From a checkpoint of a small mixture-of-experts model trained on Wikipedia.
Size: 9 layers, vocabulary 27622, 51.7M parameters.
Experts: 32 experts in each of 7 layers, 176 squared ReLU neurons an expert, 2 picks a token, a sigmoid router.
Training: 246M tokens, 10644 steps.
Below are experts of layer 4 (counted from 0) of a mixture-of-experts language model. Rows are named router (the router's row for the expert), down (a neuron's output weights, with its number) and show model dimensions 0-127. Each number is 200 + 30 x the weight over its row's rms, rounded and kept within 0 to 999.
Before each expert's rows: "comes before" lists some tokens at least twice as common just after its tokens as in all text. This comes from a sample of Wikipedia text that the model never trained on. Tokens count by the router's weight.

# expert 17
comes before: " |", ".", "0", "%", "°", " |\n"
router,210,282,207,201,230,132,220,210,161,184,194,184,292,177,199,219,274,182,179,233,225,188,167,223,154,175,175,216,240,177,197,190,206,202,182,242,196,188,159,206,226,203,171,159,171,189,172,187,164,192,204,268,210,162,245,184,180,173,194,185,197,207,222,250,213,205,175,246,197,175,205,194,164,202,195,238,226,178,196,204,234,241,165,229,148,160,192,213,196,234,206,171,214,184,179,206,181,184,194,238,178,260,264,105,175,233,195,196,247,187,145,168,220,193,224,195,207,206,199,193,205,174,194,201,197,221,190,177
down5,167,210,206,195,192,222,260,181,208,192,184,191,160,191,174,152,159,254,192,216,174,256,245,247,197,217,171,200,203,207,197,188,202,192,278,166,164,138,208,150,208,246,167,228,194,214,235,176,201,213,197,183,169,211,255,193,219,223,212,233,168,213,222,205,204,267,214,195,162,175,178,208,173,202,208,164,200,186,186,205,146,167,219,189,228,214,171,182,165,197,161,244,174,148,181,217,220,197,235,182,200,183,177,180,227,244,213,225,196,153,177,208,159,237,174,220,244,241,213,126,228,198,215,194,188,190,253,183

# expert 1
comes before: " ", "|", " \"", "born", " who", " A"
router,183,235,153,223,276,129,250,250,174,265,214,170,215,142,266,252,169,202,181,189,203,247,213,196,209,172,179,213,207,188,192,210,207,196,235,157,195,150,210,196,242,167,259,198,157,180,237,194,145,243,246,207,174,174,223,196,217,191,240,206,194,174,210,171,243,224,206,184,171,229,209,200,213,214,186,186,172,179,184,210,182,211,251,206,195,205,173,183,228,219,197,168,171,188,153,220,183,203,159,192,189,278,204,162,181,228,135,174,212,162,267,258,229,227,196,190,259,187,191,223,243,206,245,198,264,193,185,201
down2,180,221,205,210,176,180,229,196,242,155,180,193,193,235,203,183,158,165,208,199,225,192,229,202,235,217,209,137,207,197,223,237,209,176,195,184,256,192,166,155,241,218,213,176,143,156,178,248,200,113,220,178,218,181,229,200,211,198,206,199,160,165,193,201,220,201,199,226,240,199,226,216,247,190,195,128,226,157,154,177,219,180,175,168,250,238,211,205,172,201,186,139,154,170,195,223,234,174,226,181,246,269,221,202,230,206,216,171,245,221,219,194,228,180,238,219,191,218,171,230,217,208,179,170,220,182,180,180

# expert 7
comes before: "9", "0", "1", "8", "2", "6"
router,213,179,166,200,254,204,182,234,110,249,234,219,166,203,216,177,248,199,191,206,249,237,209,180,216,189,201,228,197,193,200,219,249,161,184,221,205,201,222,179,227,207,229,144,211,201,192,237,195,260,258,234,174,163,169,170,210,181,197,161,181,222,228,229,217,179,187,199,182,203,175,269,206,218,184,225,202,187,176,179,192,203,263,202,175,182,162,196,248,231,239,153,239,200,146,157,211,125,186,179,165,217,188,207,232,193,176,184,183,239,244,198,204,166,166,202,200,179,192,206,220,237,201,155,201,170,200,209
down5,145,239,225,178,222,229,244,226,252,172,152,202,194,213,231,228,209,196,269,201,202,169,177,170,189,218,248,235,135,262,170,178,175,208,163,228,238,227,179,213,173,186,144,211,187,182,214,163,208,245,225,215,186,170,196,189,232,219,237,217,186,180,201,151,230,187,174,222,218,153,215,233,154,219,165,246,161,193,138,159,197,256,218,207,194,228,199,165,217,237,200,228,244,211,184,164,226,224,146,168,218,202,154,214,197,251,187,198,245,140,163,223,245,199,218,178,229,201,243,192,193,166,167,202,173,254,253,181

# expert 30
comes before: "0", "9", "8", "5", "7", "4"
router,226,173,178,233,232,210,202,181,165,214,253,258,210,177,207,172,207,198,232,203,202,203,155,241,184,195,192,169,183,201,197,212,214,219,178,218,219,237,225,192,215,124,254,213,183,172,132,222,208,232,203,225,188,150,181,235,181,218,180,156,254,221,198,215,218,221,167,192,197,216,247,289,218,270,217,232,160,167,176,184,205,173,254,166,179,238,200,197,214,239,196,184,216,183,216,161,172,224,168,199,195,250,166,242,202,188,169,222,202,238,204,213,183,133,193,168,194,175,172,205,210,189,206,216,173,185,150,199
down5,215,253,231,232,188,189,252,197,197,178,187,188,222,193,165,215,166,174,196,199,219,218,209,230,152,201,169,237,178,208,215,200,186,208,224,244,221,173,160,204,196,178,151,169,259,177,183,207,230,206,248,175,179,191,249,176,174,171,166,203,211,217,220,220,219,197,169,232,137,219,216,124,226,248,191,176,229,187,208,228,225,200,237,265,178,226,226,177,195,165,168,216,143,193,205,252,217,198,182,189,199,206,233,176,213,178,154,259,238,167,143,224,149,214,243,162,208,220,222,177,193,200,187,159,234,178,195,158

# expert 14
comes before: " ", " \"", " —", " %", " No", " Team"
router,178,238,136,192,223,157,179,226,156,211,184,180,205,187,227,205,234,176,237,164,213,229,193,179,192,209,136,238,176,169,247,234,232,235,188,159,121,182,221,188,161,215,204,163,203,163,182,233,173,257,198,245,153,229,206,242,180,169,230,250,210,186,215,207,238,220,206,145,209,153,204,238,222,286,185,193,239,183,210,212,199,219,207,191,211,216,116,188,200,198,219,163,202,170,174,181,117,167,157,216,215,250,135,174,207,222,191,148,194,191,194,288,185,184,187,222,196,182,161,194,206,196,207,188,214,236,171,196
down5,217,253,141,185,201,198,220,222,175,174,164,187,198,210,195,184,192,143,252,187,161,219,228,221,183,236,237,209,198,150,203,219,212,237,209,196,235,212,196,185,228,172,227,165,231,132,186,121,224,234,218,234,239,205,192,243,196,234,209,193,202,193,226,214,184,215,228,216,133,259,192,231,191,268,201,222,226,166,182,240,230,223,218,263,220,159,188,184,158,212,201,209,215,197,276,201,205,193,198,165,150,135,185,176,217,213,222,208,227,210,182,264,160,200,214,213,168,161,169,227,215,197,248,186,183,216,221,185